From a checkpoint of a small mixture-of-experts model trained on Wikipedia.
Size: 14 layers, width 512, vocabulary 8192, 137M parameters.
Experts: 48 experts in each of 7 layers, 192 SwiGLU neurons an expert.
Training: a variant of Muon for the experts, 579M tokens, 4416 steps.
Below are experts of layer 9 (counted from 0) of a mixture-of-experts language model. Rows are named router (the router's row for the expert), gate (a neuron's input weights, with its number), up (a neuron's input weights, with its number) and show model dimensions 448-511. Each number is 128 + 24 x the weight over its row's rms, rounded and kept within 0 to 255. Numbers have three digits each.
Before each expert's rows: "mostly gets" lists some tokens that are sent to it at least half of the time. This comes from a sample of Wikipedia text that the model never trained on.

# expert 26
mostly gets: " activities", " cells", " students", " members", " forces", " types"
router:140145128178113086124102121148104129151152157181150136114134110088120105117132165134179143141109102059086086106108123127111126147140146133168117131135126123113132163118117113103135073146140101
gate0:118145119147188119134123128132130150150114143103139129159130142104120136113120150113153124171112094134177149121108134118160118155144119168132146084126109109173158161104156060077127147166124071
up0:137170102107161116138150137153107147128112122128116116098145132106137101150097135111138088138151100106131102117138094194170138128140132142127095115120127109115115109136145117065107126111139123
gate1:145131126115177173106109119141138146119123127075104102146104150175153147115138145106139120110096080068124158104159115142147109128107141148149119124135126093128126084128111161061123110133141080
up1:096138130138118079146125125107126148109128150136121142123159151116090163118109141139145160128151134130116127085176138083154156134132104125111166134093081147105100159119127073186110146106121112
gate2:094127136088097150105129133147143131145106103139155130111053152134146148135139143162158146128126140105050137149116138140148155144145154137162170132103140146126124149110142109107167110121125109
up2:107144130113171150096151123148147146157135115127090083137158111174118144116113133123126132140184138130136141115136117154086144095131101124140116099169126064102148137127098137103167113125161085
gate3:161154151131120114111100137147148130126134141137113171126103143123111167121136082134069140123133132109140139130152140116122120136129185103138143133125137080122154137178126158117133147155160117
up3:084141150136155135128121138153149083185153176093157104131110115141099158123113186131165147130159103124183153120137131096133127172134112106121120155146137111108129143152130103159143105150081139
gate4:145081123162135139099115148146139179135122094134106162150182135117126115115140121147095196108151093107113115139119108124107124140093106140140109167176181176149094138148150111144148168109129129
up4:109143136148132121114114148137114127119149102143141120127159142143081125142163137122153097122148119130147156118100068118148080105161148141112059131118138132118134126148068137139120098096111135
gate5:163104104121095106135149128173097127093115106120126174133170130126126109159176164156137136164131155131095130090121091178101124146106130135075107106165156137127129114155145125109179153136140134
up5:125092108140147114137154115153153110153122167091115105112169092147140082160151124089160097117133117164135115153146155106146107144122137135139072138162150139134096129086131162163140148142128138
gate6:129127169170156134151142138120125149152077180109161113169100139149114130114107103104072130153161102158127122078145156090129149113097117116121088144145115122069173108140152102115115141126110107
up6:097107100109131107176142150135165140142071116100170134140101152148138131128103125128162174138146148141158132116124147163092127140186133133166105093133162076119148181136124138147134109140119110
gate7:072130132119127146089151138097119125131127115134127112140121142153138110059131101109123120148138104191132106144141134152107135163151158156127121120196064174082115127132136149130105157101112159
up7:093178108152139100115105145109135127114147142132109091118124136109121135132123126123116138146184100095119109148128126114163145133094080093157077117130109144136133137113142104130132139125141104
gate8:112161132142137076096179106146123116117197112123100113107144106135128142147115099114144086147149125130145162112141086171138163149070095097173126128128110139117118142176134150134109093163128118
up8:124105138099115094135122127156099124113128097161142138104114101137129146099164130081084112117148124115131166061153076088132079167155134152105132114119142098147118155136160103135177155105098122
gate9:101148121123114120123143140145099114131109168143135110178112106121116157101107110143118150131132128138079120099099129123118127121078134111117122144132124099119094181131145102143086083184138136
up9:108117155144126098145109137154114095146122128137123164166117126057140120121113100127116145119097146098119165099141102129185102173135127166090158155174093109136129111067135154105134101102104150
gate10:139133085145107132113154114098124101124131127137129090139126120114140170080122138087118147118147141153124187089150152128143166177130112139128146147123143134090135141153112134123092139144091169
up10:130142150108084097147121122130146150148105139159155168128144087121133121082092138140115116089102151104114097119134139180165168056129111088117119125128098143130128150133147097104094130131151127
gate11:144147162118098110109123117121119114116142147138162127127161092109111134134139101099143170151141113091148143122094140138134086128127088145144093161161085088147107110172127149084112087131134076
up11:141106150136126119129103095135164111115140100132115139110132106092116126080119178156133145104176134151141104127126110150141136118133108135163125112206145152119155158092079097088133141116162131
gate12:129154185137079125145143147124111145125120127139137141135136140118073099102134115179160119123120130138079107176117121115129114118157140118127085133092115147150123119083169131158131117099130105
up12:123130119161143148140139140146102104165118121141083130106134131075137129150098116140164114118078091168107132136085129148104120121161116119131165150119070074133128170128128139096119151123087151
gate13:135129180098115148136127085123122136129152161167153128118134108173130179096121099146086127115150095133130131130093121112124093146100097115183129155134147099110121107155151158139115124167084132
up13:116111080125121186119166120063150157120118181102131101160145137128127131147172073122160137153162147141165157100106135094138159150105135121113139162144106111115111136143105114173118156117128180
gate14:124134115194133155093111123162131171122105077127142135095118152096102156141153131144108093141109099169139111082116162069127121139136147158123154119108095121165133113109080138137133096141115135
up14:087140157111105062134157152152098111143114093074133133150140083088122124149132097146161153102073130125148174174111141137104119184100082158096090125149134096102139136161130136106154134118132101
gate15:157111140154074141167107199128116129110098141125095127151135143143086077122116183151112116133161130105123124117136152091140116156164124131119142096148143158154127097128119097122122167109192106
up15:140175106120121102120108177109156168131125093117158131156167082101154103129155182165136133156112117167088120130142099123122126130121126149117157159112123159155170127143149145149169132130131147
gate16:138124069142116128113138122150090160143169114164130108126133147091137080138123157137108104138106075127166166123137123118069160149174090094129098181144126165129114146128123153138136177127138084
up16:168172094142099097130097135166131126200149146144134163088162102165141135097091121127124131143088104128123087125112097128105143125102138170120140128097150101128111125089111144124190120117123099
gate17:139158134115155143098156146109165143158151171095141121142102145109121126139142159111149118138164106105143105096064128066117077151098111124118114161127110131168092103084136165105167143091130127
up17:094123119071151157147152114135103158126075113165165113123060145127115107120118151106117149114102145113134131131100125177133087093134120153152144119130104107155158140090150121063164118140100132
gate18:128121101156125136130117101114159125142130088143120121137083142103121141110154105100157095112088132143112186134095127143109177153159097151121125141087158142103134147102105139091149111108131148
up18:129170119117099120108096172112117119159123098146123126120076123111126169140093127144118109115107115128111117117117109142152126109140132131155143102107137121119123111126130110089141139131133066
gate19:159109141149095153099138111092092102150166141094115077146141117140112104170090134113137107137143110145163118127123128179099052176149078167124142130135125150103090119183149109119151140134151152
up19:136091132098158086112142100158127134144123087137135165089157142136108143119089138166152080140141139146108104138082118103087164153132077118156112139151115131133133120149203151116131129119117136
gate20:135129156142164146074099127134140126143149129132061145127152132081154111143054172129140113157166136111139091173089180162148160121199103105098102133190128118098129139136117129148166127122127129
up20:109118148112150135126158165126117103153108108151132091119130119139122116095054154148108084140159111125104130094162165130138107153136139134152145167132088129130123123102091104123138145144127117
gate21:127144102105150112161119132120133172148128098119135158151111146150158111120113137136140174106122085158141105102111137093129160113140093093135105090143145102145116118104092126133088123126114105
up21:120145080116137111135120139115098171100183147137157085120184128120129138110153100091112136167158123170137153119102153148096127135093190120162098120177116105158063128130143102134137130124142131
gate22:119102100104119146120139129135131127149079114107112124122133158143143125168102113101124134115107130177133124112159127142103114154127150150119132103109125121120116140150150077116064155165135095
up22:145113188115116121136124094122135093129113101187146134136117102139107116107115171136147133139128145117119115146135145117153133165102102122112130140176127132128123093095148180140148094089122151
gate23:152094157132126115145156169112142130122056149118100152166115120120097143114091150055127141147148111159146124113134113115119111141115123178136157171105122125145113108127103089104113105102152159
up23:144100163184110110093073145166102167068121071145091103100104164130152131166174111119120128120178095114126075129129107104158122132129102149126155134135148132093163119130093089164169139104174137
gate24:149175072126094124113150107116114107130127136120104112116128154091104152124132136149113142121096107129159164143118127135131109151135102098121110148082101154134137095115159148126146148135119156
up24:175154128111163164096154103124113113118157157141102128126138136109134133162084128119109112157117146145139156119169155086081130133117095138154097140128120165138103144149174162118134161112103080
gate25:143120116109090130164079138136130123125154128134160167085123108110147126161156065108128116136127150138100096158134117127118123123146103119083077124110070143106118104134103129147119130056130112
up25:121097170104129107157162129124137122133097080077145139127110124124118130127069145119082080088110080126121150150083102093172112146110127178140111111121096104136157116127104157104145157128136150
gate26:129110148182143101152100147163110140136194111133171155158151138111151129106125146099141128112158106128138156185118142153097127116108140104097162130127128118136149102158104165074101071155123114
up26:083155135115120126134097145132156115136141103139145128156121126068164165105100148136124111150150113117111111140145107140164129092116126102108149136165115120114125108167139176132114143143122131
gate27:068130100160169106098133125190150139140126105135154094135133118076080105160120136092153169127132148118134137110168122129105146080124145143147109139140087130084142124159122130108104123150120164
up27:113160096182139141143152132098142139147115126100169143149114089117161153132161122122140130130112125142112156161113117136114150149124125102125144121093147118144188161163108123149130131083139129
gate28:143129112117083139108102135164133147088147106153136129130108139121097147116155167082203142100117111088113162107155123136128112169135144164140139129121154137105115155164178127120134137161151136
up28:152101141163141121132148087123116150107133113113113134150155141119164161114127124131138139157148146107134158119115123109138105139125130129104122121133147086146107106093159116168096151093114148
gate29:134140128121115111115153142164147107131179147074151110128107088145138143128133132116078151167160095106162113091073131145112156143129121115148153174171113131186123157103152133085153125098158129
up29:120104107123108136108115126112106120096120106115114143123150092156113143140189137156155127141119153129083051113146124131136124126111135151134122141128138069129106134136124135122159147099128112
gate30:116140128155169145152122110147108142143093096121109141100150124088104113138127131135148155129142141107163155100126157098080076120114110123090112103189203113102126179160116129147121139161085136
up30:061134138139130164100126150091110134114157124143132115099114138140072176164174169139135110170120138147118092111146119137124106106104109151123156165138137121137168110113098091114132073150128094
gate31:135135133118163117108140117122140104178140158178195134113113105071149159125095184108142113073105119097126132132128152129141146088153110128122120086120103147096141143162146163125126122175163121
up31:125150120125108127122122153117136179149127125082168124111133122160151104149117086112139124126103142134110124131131153118108147098125150169135093134146114129131095108082132122093171105134153134
gate32:126084098131146108125137096118116127150134165138103128142089129101114157155099120141163130114065141185104094125117125108164118108164117143085078149085092167083134118134156128116120133037100114
up32:127128143125100142161109135152125155110114120102120161112120101149147114149079103109121130115097118119118182145125130141129128139148099129149150126129126099146141118117138114132132129107068125
gate33:092135122134155133114100145103114068109131172177136087162160106174166171111116129176153137135149109155111124145109109127113147162101157136159121159123109094115100125156102155107106102083183093
up33:152123132146112126112114150142121134104109159112151125107159119126107112102098152135093103146111124095148101129100159130125136164113122108081122159122092106174123122119130079109152141150106157
gate34:156156145139113158109163108093125143126078134122137165157148089124083123125113170146117130113168177115087116116122116146085143197104162165130151079157098107117137111145113093132138167060127118
up34:101140155107145107134114113129129121150136119124141069121109126142108128150125140094141158116134132119160143152104114131155125117091132110126123152143092145128171145099155110130115126155122141
gate35:156137090143076133172151167126125111089121108124127137101137115132121156094103153101148132126150111129131109133120171119089125146144098091124146175148112170129172123139112137123146145103135121
up35:125179139157092128111128118101136094155100128151157105140105181111131118112146095131111107123113108152110111140142130171118101111118160145099094115135160083142191090111098106113117152120099097
gate36:123105143147141139150123156104106108137149126154143140118126100128124134143115127129130137130136175121161124090170107141122109168080159135078154154154130077126124142142127102121208110116172160
up36:154107131119113102144161172152122119127082140134129148137144104169136175129116171111112124097122112148101090119127132124115110100142087102141100098175147122128151141134113114113174173073100086
gate37:152174092108102137115085122083117133111111094113079075134118124109150116072105127171082151125129128076076091113102156155099159132132106107134115113149161128120152164132133123131145131141126110
up37:149102122101144154126165116105101146127095112094115071131132147094127166143124118145121119127113107151108127123134139131108172112159091124109106147126129172122121131108128135152145125150130111
gate38:132118118129100087172105140126139076155118140144134109130131128150187117128154145123125115108104139150126104124104171163147136207137107079144077130127177136130130138100131153136114119129100128
up38:163129113138114140110095147133101096131142118147167107142132147095140125126157117126128167097108140121179139134154116116156127113129104132094131105134107144145138098160111154151172149119175118
gate39:136120130156139143175134147146104134132154134113150171129158057130156087168090128136161132120147112141100100078137110114113136164115146136126111096145131164104141116155106124156142089099117125
up39:094117113076128145152141115135125098140081133132106134117114098116144087109138115117140124104124135092119086130118134134081123138133171081112148128108124121157156131116139155130158116091111098
gate40:150176146130112130124128102112102174139154156062113115144077158107116145125162118154117159106117149168148142135119102097162198118101183170169090128149151076127119137152134148100158103139098164
up40:140132126080108142136151125106138100117131131151110098098170114163162071095111079171131162116131125125163097114115101123177154119156134123124133171169112098117141107131067090150126136144137181
gate41:131173120122122105137140103134109135102164097128128111167162131125073105143097141138128135174152125186120096139177140122120145173144121105116107150129143115128121162120132141096122112080124102
up41:139095131103104121135174089070147095108165117134130131127119130131150127138134137118148124144124119101139111117061112116091105132158107131140147144053131135152150132122140133135099131148129102
gate42:133137111123124152139092095150138144099104134139147106088132121139131151172111135166139145099106119130126087114100141128081091097143127100083152179113083098147084151092150159170151089123152177
up42:148146128164109151061114126081101145102126097127094127119148111122107128103079115137109148135178130114162135125152142133098123117156155179177126148109117167132143128139103134170119107114139137
gate43:138109135146068123085148137167150114148095143142133142116114141143156123103082144131106111114116123154133119126141135096059169132142135123143145140152169132158082124116128109151141153146127168
up43:108091126139127129118132078144128142121100121111145113157132112126089148092079138137143169188142155153130114139155109117082153150140091130144131145121116099135132122139094134120139111120179155
gate44:109130125135120144119162123115182172118119158133119146130174110113150120148111135094116126058090134119118123135150139124141125151170104133139107104146171112110140168136154117106117088132107123
up44:099103109104134132124100167088120145146113093104136126126096163172178147083120090125147109135093120156154136138117093117128103129176116132120135125133136130112132148119114153125087106114123127
gate45:138107114110118136101105137153103138141110122179125176112111151172085142162143149124119112140121130156129102124133181109105108135117110119104133145127148122111168117145140118116142142125113114
up45:071136081132108119139122090148115147122153127153119116121100170139159125148111139143124175101163119115130164207162107157145122091100080129129095105126122163123164121109116127140082132144120151
gate46:126092134116099147133119145131150130131142159132134140150117071147118154152126121145156093126159093145158129110161119110128096131131144118132114121109160090104114138096146117107113148158096139
up46:115109145076118107132112120081123131129116123150136165161107066105140099139139143143112125124116124109132094077146131155117155118094114164116134123127135123122123124150157084146131126112113135
gate47:136089072073088124117089112133141103144117077106144131152152143107046087186151123130104108146114126124096149110130094146141141148164115124123105158116124131122163106079178106116127119127146131
up47:092110146102128138176122117128139152152129135098130119116134121151144127126135136163126092101191150123104124114142121115125109132159125145137126134132116112132109179153099174076105096106158105
gate48:142122111136112132113159129114139117136129113126152150144141123122139131082161141122177131098077113150133118118169151122094128107183105143088136163173129149107146120126119131117124098101141123
up48:110149158139139134170081144124156121128051148149096134153166149147137138129142137143125141150128101121146098120145136131124143115137135139139113153067143105143105099110124123159152117152086160
gate49:085112115148090146128153150151169105100124122152070138136115124151134172104123109116120124132164132109107118101113218114127125117188148116081133158137120077110125144117156080105108093140111132
up49:126113111130141117162086160161145170137123105137131144076153167134130125130108149136151139140136123115101160142145168119122140118099085108116101107145158139116135172070126119098109125156128152
gate50:092126167092079117173080135164120074103125151096130118151115159150148115141136134103121133165131101150122186113136183163166095108135141147162077112144089124143151167128079156102150140133124151
up50:159106168143124171138120109161087107121143141128101129157160148140114118164160109116115102127116119124138127112151118110131125135105111134122126102131113125070161105106106129186134164140114156
gate51:137132153101093151117094150132114114132109129150124141129089137123107146106133115110134146179115108141130114150135173111152138101105181113096150120128125184076114142128151117133128108162148123
up51:145126157129119088104155099153144135091146128146130091156144141157100147131142152125160115151133165126139139101099115131148087147117119119110166119126117074102081134130127142134162097118141112
gate52:106120143146186069184107135122125132110138130136146153107132146149121130136167145073175145161140068138109147123097139157138091142151111141119104149110076133122128166086112133110142126152108122
up52:148129130110147169169162153110108146117098164098116137111163088148125096125127168132110121150112115112117130112167116095126155113102115132118101106148125135136049137097088119154132161133068143
gate53:133122133181076155121102133114067128162121077103095154115147167084110128133111128112112136167110154095170134140119158140107140121134137163109132102094135131105096137153104107119142123126147112
up53:146146112114154138135105122104145136130140130137157176177109089092134110098149123142065144156133110154102115124122123114111106090159104138127107168179112119142141136102142139137136125056150089
gate54:139111126136111182128145148126123110194128113167153132171182168152133151139094105148124122103145140142063167093123102124161111105133160134143128122173127125149148136124096124140117110109121191
up54:129153120142099144140123132132131156133108135112166138108154131104143119113166101078089146112130142126137152086154104146150119143085090121112120107171127178123152120150133176149158099134124105
gate55:128120111132181115093140175115128104129111124152138171123148092134143174134180107121119108127080125149143124107103091125113103095126109138077151133121125120134137115130096129115151168106126126
up55:146108163132086145136147126106108110135167136136157117141149131119150153130130129114135114154104118122120120129137124129098145121124135119162112106154149180115141122111144178143113115083154147
gate56:133148101137124128106096103119152165138122173122129127124098137139154138132148143162138173145127128124104129148107123111117126116120120149127131170149158112100141148110141099110147039118150104
up56:098128165124084124129113160116149095118103127138119123121127140142125135093134191136116185108125149096128159137090106131097079129124106147139145153111137113114126113081163129095101104124137088
gate57:080120147134095124138127101120125141114132146082142128112115148156082127094164090099112101148099125094099076135144092100070112153169135121183127171128108123117118118135095155100075107129195110
up57:096147144104139117111141115135166158093146144107150124121166140102118130093130152109130144141091113099144129109139150092109137101139090117165131134114130110133171102136089102170102109152137126
gate58:157167142159159125118134159114099079142119133140167134124116145093122116148154136121098110105106126140111111117092126140152148130088148141120127147164125092105088133127126133130111130146154097
up58:127169143095123153109122142124162163130131127132155158104133140122120115124112105089135104092111166123145121125107086182157132085098108173142133173130153128115113142144100151117086086163164130
gate59:137167087121130115136125144113072121103119078170122169087125091121114108105156121152098153129157116120113165123102125135142118073118130144164144116148150090112108098137136160120129097137139158
up59:171103098133146114122072140097179129185160164134129107151090140109125120184121103134082127121193165121126132159107121119112095115136128107122152098184147140141110119154121108137094156082129074
gate60:130156128098137134122127133114122115166127146108171157132122113138127131104129107181113116149120116179118176122158105105134107115125107156129111161155130069095110139117124103165138118103130110
up60:179110120151114118110139151102157123181127157149099121155110121087094120128137090150120137098095107149142158104139182121131116145117119131146118112113151136123123060111134135069135158143129185
gate61:104162110135107118136090140140113121105097150134189150123149138139130164088128171107175127134149123169088084082106185144118096101155113132112097135100143127106080155070107102121141125099152082
up61:148103152143119172109138073118133132134139139117118118127122107130147082164109136152112118142165136090084101150156122125149149109145059081142143131076113089113143098156182179085141127099085118
gate62:152126118119176176127189128125123126180115145138112144066111122135157121129098167137153140123210130133149129144099126181123112159110162124154109093115145107112131097130086126107139150118078135
up62:133132137128146149129160112116116152107105139122083113134117137119175059107166090171140114158113127094184125095107138125117147114100140115149123127161118159132083155166158145109073148114150105
gate63:119171140120160142144117090132094137081108151163125104100109121062148132127148123097147156169171171124155097146091141149149081137093160188134103122118124128143094172120137129126085114182142099
up63:078089147132144116179102136131128186128133150119134120112159119087141153095114137106108153114144160099145138104078163131138109082118154107133168146098123121143118118139133099106127173143168148
gate64:116126126129175101127162162107108120110161160149134166131116125092169175158098128144144111173097111125110095197156124082153125141140138097165132133120142124092152152102098132144112106095113150
up64:112084131101140165112115080139130167108166104147125133120126128141115101159105153120131099116100143122118131163141143171131136120104119122117140094133110124109126093135116114152108152136103177
gate65:116163130135115126129105124153127104148160111086118111159140111143134072143104110155131098173151147149095152165145070135096141095124128122162112106099118164092105126100129077152104114125122109
up65:112130151152121141127125154109106128099100121162113131097150204133132177155094126094134096092094107106105152145135160117132137111105147158141108090133124133099173124126136187136099149169130142
gate66:145110104162135135114147135095084160095104124134120109124141113110165140110107123124081129180087140120125117119119143146103143119076163108157138136097134151157127174121117149158100108145109125
up66:096107055142143117131130145113137144164132167124126133162138123144143134171140147113148104092127135127142118113195180174129147146135130108120127140067143145124136150092102136103129158122180149
gate67:130077179124133165121161129154056144157149171121151139138119154090092107126116155134145145143145101130098124146097112118071141147101140118116160114169121130172115097126081137145104121138138138
up67:136123119151146137106127122143095105149153128095127131097129130129163133129069177143149093123118106135134160127108181156160122122139113144151113118117138100136121139167105091149131174161139140
gate68:130136094158095129127125134150133095130138133122172118125097106157152127125106102110111153125172095129104127121095134102127101126147121151125140057113158113074123154121132128134116083145146154
up68:122110112115147131120181111148085168157160126131138137154100118101135086129114144166141100059131143136111131104107113128098171099159172143117133114119110109104158178117084125108150137169119114
gate69:150094130115122124112131150070173136092140150059159106174109143113117152108105106167172128110102135104126121121118138076152114100129123117127160092119156091147117116162142102147141122101125107
up69:129157081172146103130109153141104098130090125111145144132153103120124133155118159188117121108105121107113120140122083131097124113131142179120161168122136122101190109145154092159118153111163097
gate70:114107166121134151138101140159156127095127121135122129101144130110120163112147136127149137156122136109141097110129095143138131118109134152119088140139114110082136106153086130094158111074084104
up70:132097151109132115151112134121106133088113068153127143122110166158124114101138160141127119113140108102118110110132172131151109128110141127116121122150155123157137130145133126058174140157149161
gate71:126124135132137112140148137126145098116133149110139152149163074105112142109118171100137128107133124156078136151118120077136107130172154148066110193135117109164172088141142130110127172164142064
up71:155115146113111095105138122109146138125143118111085135129131129121152183151108124180116142118125149122132116109127134166144115112137154105123112083117131135129096110107159117141129112095135129
gate72:139135140132133126146128156180071143148078150149148122124124169104145153127128157119113126150119089104140106184120117149124110142127075129148124120153136143071118135187109164142110122156141168
up72:108170116130148127113169109107114111117104130141151139172171101139154098140101137147163119162149127160118160095116149158147138120149133174122133159074126107168148126108088131073155056143103156
gate73:119097091056111128115118114156145127084128061090132130134104080145137131160141149116129092114136122143109126132109141131131137143199105100117130114162172130108128146132195121110139073140130132
up73:123097117103099111110173098139162139148142111139142131141128143119087137115154117102102141143098136116140134138121162088132130151159124186144071097105139153111073086143126161121115140144110153
gate74:123153127110137090173114149138121139158115138121154106120122134169086147181131100105140120136142108110116177156097076096145132116110116084118162097165105131136130140178090164138075106134143145
up74:119158142098123179126121131143146162156152126140111098113176137093129124110141131110168150148136135102106127117078163104117137143134120122090127104104156098131041129113101122125101141142128158
gate75:118164122123151071119143146111134162093133144103121117150153120168117085131111073140139139125083139132115127124117138107136130113136152132130126130159125096103125158142128156103181130138115098
up75:159153126148126127164068140131114107096073185099094109136144090097162128139138155125099136088124098143100151136100151122119137128146106145146133143167168104117188146140119136173107141114138146
gate76:126122101120139104104176143127111156161142115155128110154135151124128077100114112150100164114138118126107152137112139115114170107138101137104138089125123088118144176129099096119108145142141160
up76:154103170107097158151127112140115084158135165115132121139117133192140134150093100094175100122131166093135113139115098123173116115080177092102097130137125115148111164165133130151119119098115066
gate77:126115110147144186110138172180132139115150093133121154169122128176127120123136145092125111118113148130105139091146101153112152065166115096125157123060115113145134128106116126131154134118121130
up77:125115120157139122112136154070156120179164119128165136137102115113095126114102145145085135129125086162091147136129100111149167098121139130148131122143110117117140153122122117125143107145120113
gate78:111186111080151191155146116096126151110100195139107096162108141176135130085152103096129117183146153156130185150098150102156073138160128119142119159151114090149112135093145148119096114138183090
up78:126115140154174121137186096127151112175119104098126134141123090142126111135112102138091140126109080119119135116108114139137106151079139144081117093179114161111149124130123166137138127129131137
gate79:153151167181123097126146163150175088155141150096130150141103111128171114148102178192109152115107141095139133144125120093138103163142117131050162156109153115107114093128142124123096091192112127
up79:080127142110121166151144159106114120162068111160144075154121128112150118143160082117203095112143101129137147112147114170132109154129099144130126125122181123070114173143151118131102188117082120
gate80:162162112100119160126151124131188079147100143174110111157147135138118106145134096166105125088160153138138119139148106118167143123144135153158148146098118150110105164138132125122138113132133150
up80:138120106118114112119127109111123122171151109195096141104093142121103139121085152155131165155117126123089135111118144146162151139107134152133122101138125096140145084182133076096116079104129091
gate81:172155109160091123136173158114124133093144106126133149072114142104131131134159158155127143191128134126104145130108146145117133137129163139156095122153156123130094131107134097094096157125125107
up81:138106123160139119116113136137118131059073106132127150132084108097105128175150112164141163131139101115118098110143117112150169188114157120131136168118133045133105111106118109118133127146098164
gate82:146126096121114114153170100099153099088170150093149093143135145139148070129177142134100137134132153138128111142155090098119137113172121125131092101115151112142168123098126133135104139147132154
up82:125146101103152129160085103105131138103116144105102121162165130117167133138135108139100152126118108121127092136130136084122100150139155188180164175112113155142117096143140121089159164147128144
gate83:079169105125159135090121106180183107116149124160129108109135113110103113149147180100120110153135142144134133134142116107132176197101132069152133143157147126152112130111125150110105123164115135
up83:081156147106110150141136165153091157128116146107163133146106165159112079138124133150117095116114129091125095109120133152129092116148119136110131165137098128116142146113120146124175150100098142
gate84:131135144126174172107116075162131124106101160125102125162112140106119131132111142119142121129131097146102108157118114090137106128168110130136126182132162143108126098127147145192122141139133145
up84:098133160136118118100123104120123102141152140120116126152117132121120134095182130111152131110110107127140127148092130127188126132142187113164104105103165099156108189123173119141136095141116139
gate85:127136132160130169088124149145133135137118165142144129119130121120120141110102143077147126124116107131122104106119117128115151139148089144103141138125133153140119128158095103141151124097119147
up85:095120122121118115169095100115139134108093088179132114150132061096141136116117104109106079125136155144096111100169111136072119110110122110168137123140088155121120146107176125120128114091135155
gate86:082120117127134139160111152127132153160099122166089156134158140142140116142105097127146114114132139149099119130135113061125173130141128141144158153116139164094145111144107105098149097123112120
up86:088135132152095129080123134140142129141103141113126131150157120146150146125167126134165115128129130100170140107160136140106133151100095086126104082141095120152137133119107109151133110148160152
gate87:121111162101133193160160142134094136117127134134125113144140153133100155131138133103150126118128118152090124144085144160122101105152098126137110090085094156113142162149131158125165167121089143
up87:142140151121146127100130148165116131159108098157125121148103082093132092108125098117148098110177146132154149113120140130095121104119125121155126143121134145100100143159137152152168123128148120
gate88:075090119145131174134128127150141165126118115114104135132100149148170126170101121150138108121087107061077121140108154168089130099124126080117139131095138099085112103153131156154097138135151142
up88:144118194116114124155164099079147155105102134169161141169137148148130151124120142100141124166122117141139104124133127124134093118158120115121114113152132159116120141100152130086164123161130133
gate89:163169144159095135143118151135142103146136110120134142151095124113121119182162084108162147135162158148106123115110089147086103098134100156137054147116103148171113133135132158102127122089092149
up89:073126156099124129124128107113147113138118135102098120121121149143102122169148106140110109101102097157125116159122125130097134144120101111119072127118140138108094109133110149147124135131099151
gate90:126188141171107131116113139095119146093104175152114129128104119108137133106150122159156156106166131098093097154129097118124151168132126122125124114148136150113117153125174126133158104166145115
up90:074149114157100142137129135081096127098114111117188152095141157113132127099164107145116157117100099123117130133117150081122094161175151124088076109072122177085124150113105162140133130122099095
gate91:152120149128138092117142143075153156108129106130142135151141151124114078126128124120101129135119127138139113106135081171114132130184090136137122101174141125156089108145146141139114101107126128
up91:144165123119083134164145155077127181151101171110147136173133137130114118141176153112126168154125136110160145087125105118119139144107151117125144123169085159145080125112117192103139146142136115
gate92:084135164100139066146113124107120171135132150106108154144101064136148121154131092109158109104152148150123122110155104110127129132147123120136078110123158145079101156101165122137156122073124094
up92:125137150145103119124134092115142124132146111104162101134127096111105131116135129144121127138162149123135173126129097122109153133152104127149095117127145145193116130096161161114134134141147137
gate93:122122120128095099111105145145153131137153157108121121123126122178101114143136135126156108167133143146120145088132143117096127140126148097056138129133138130132171147103128132113122146079132134
up93:149123159121135106132122138092116129144115122124128085127118124130097144159118100149107122115156111146121117130133111134152134137208134113120112100109161133119176154120135130137154121159107111
gate94:124150113184084139135147115146158102145153127125141141116093098125143146121132143162130114133130119111071128124118102150159111137108111111127115156123106167174142140113117115158158088109141143
up94:133111148158090130151147168129164134126135120145187127159147117103142153113091119142131136124105138161161123163118131131178133135131173152077126144136107151128121182098163123139157091133152146
gate95:151138152143121097152111148172129126123117112170113163096128137121127106141127149123146129115166098140138156137129123130107118083167152159104153154104130185102168124106097094127137145130202129
up95:164138159122137130172135088154112100118118148163138114135100113106136125117174160109084170103125152139112123099188125120110136132132132075099172119118123163118124163126119130152138119164086139
gate96:134125140139070122080137112126145146196178140147117123132157140112116113168101131148128090109114172154111137157099121136103109120137139117118121127129147199120091124133141124091115117141149139
up96:125165191139146140147138134157130126150106170121112115137108084143133110092113150165173146105074104098151139142124114150106132126127127143164127097126158136108159149134172115133160095127078107
gate97:095089106090088147158163115170087177139123118148135127128089110130113097104087148142131088090134088140125100126110158092125123121152144119138100129163166152116160105101098138157134116104156128
up97:116184072098099089094131146124138120134176132133152154101107155125123160101125100138141116109141146072116113143127127161111133146149139136129135115167123139151145109140113112133149175139104091
gate98:133133111104125125147071110135145153148135133191092142098126137131174127116102150109128088113130118189166112152152090124136073163096147153116136143132082129116086075203144119161103131121133134
up98:112100093123087154100175145082133096150142167137192125161111140106150170133128159157155134132133109130145122209176111119116133138125122137130101117174163118100138182142091167139112138128095159
gate99:159116153144157112146128155177137108153150113135125127158146136124139096148101138120109109101188090157088113154102117122116126132152134120138130131106114095156162115137134160142137093166120162
up99:066116140153100083059176159136125145121139158097123158128149144152106149127078111121128139106103138108083127110089113136196113141102121134160167146122113112099141135127124122120168124119161136
gate100:114120152181130071082107126100116117086093140119126163144152106140117124100164135110144102121132144134067115145115124084099096139133117100114113168149130150096117144171138136122101112112118117
up100:061135102164149123085128118181126119098105126138139116162138139107139108094145104143137137120106140136098154145155085180129144128121136150113113112138141146121100112113145179111130121168138122
gate101:173151128140120138127110095139146122079101143133130115143107117126100102129164135189156187121121138092065088113111121109145116159095141114083148132152119157106112107118104144161147124091149085
up101:182168145131139134103126104121116098130146146125109123105114131114129148105129141147102115120112149089118134135116121193151141183124150145141162146141167133122149140160126163113130128139138161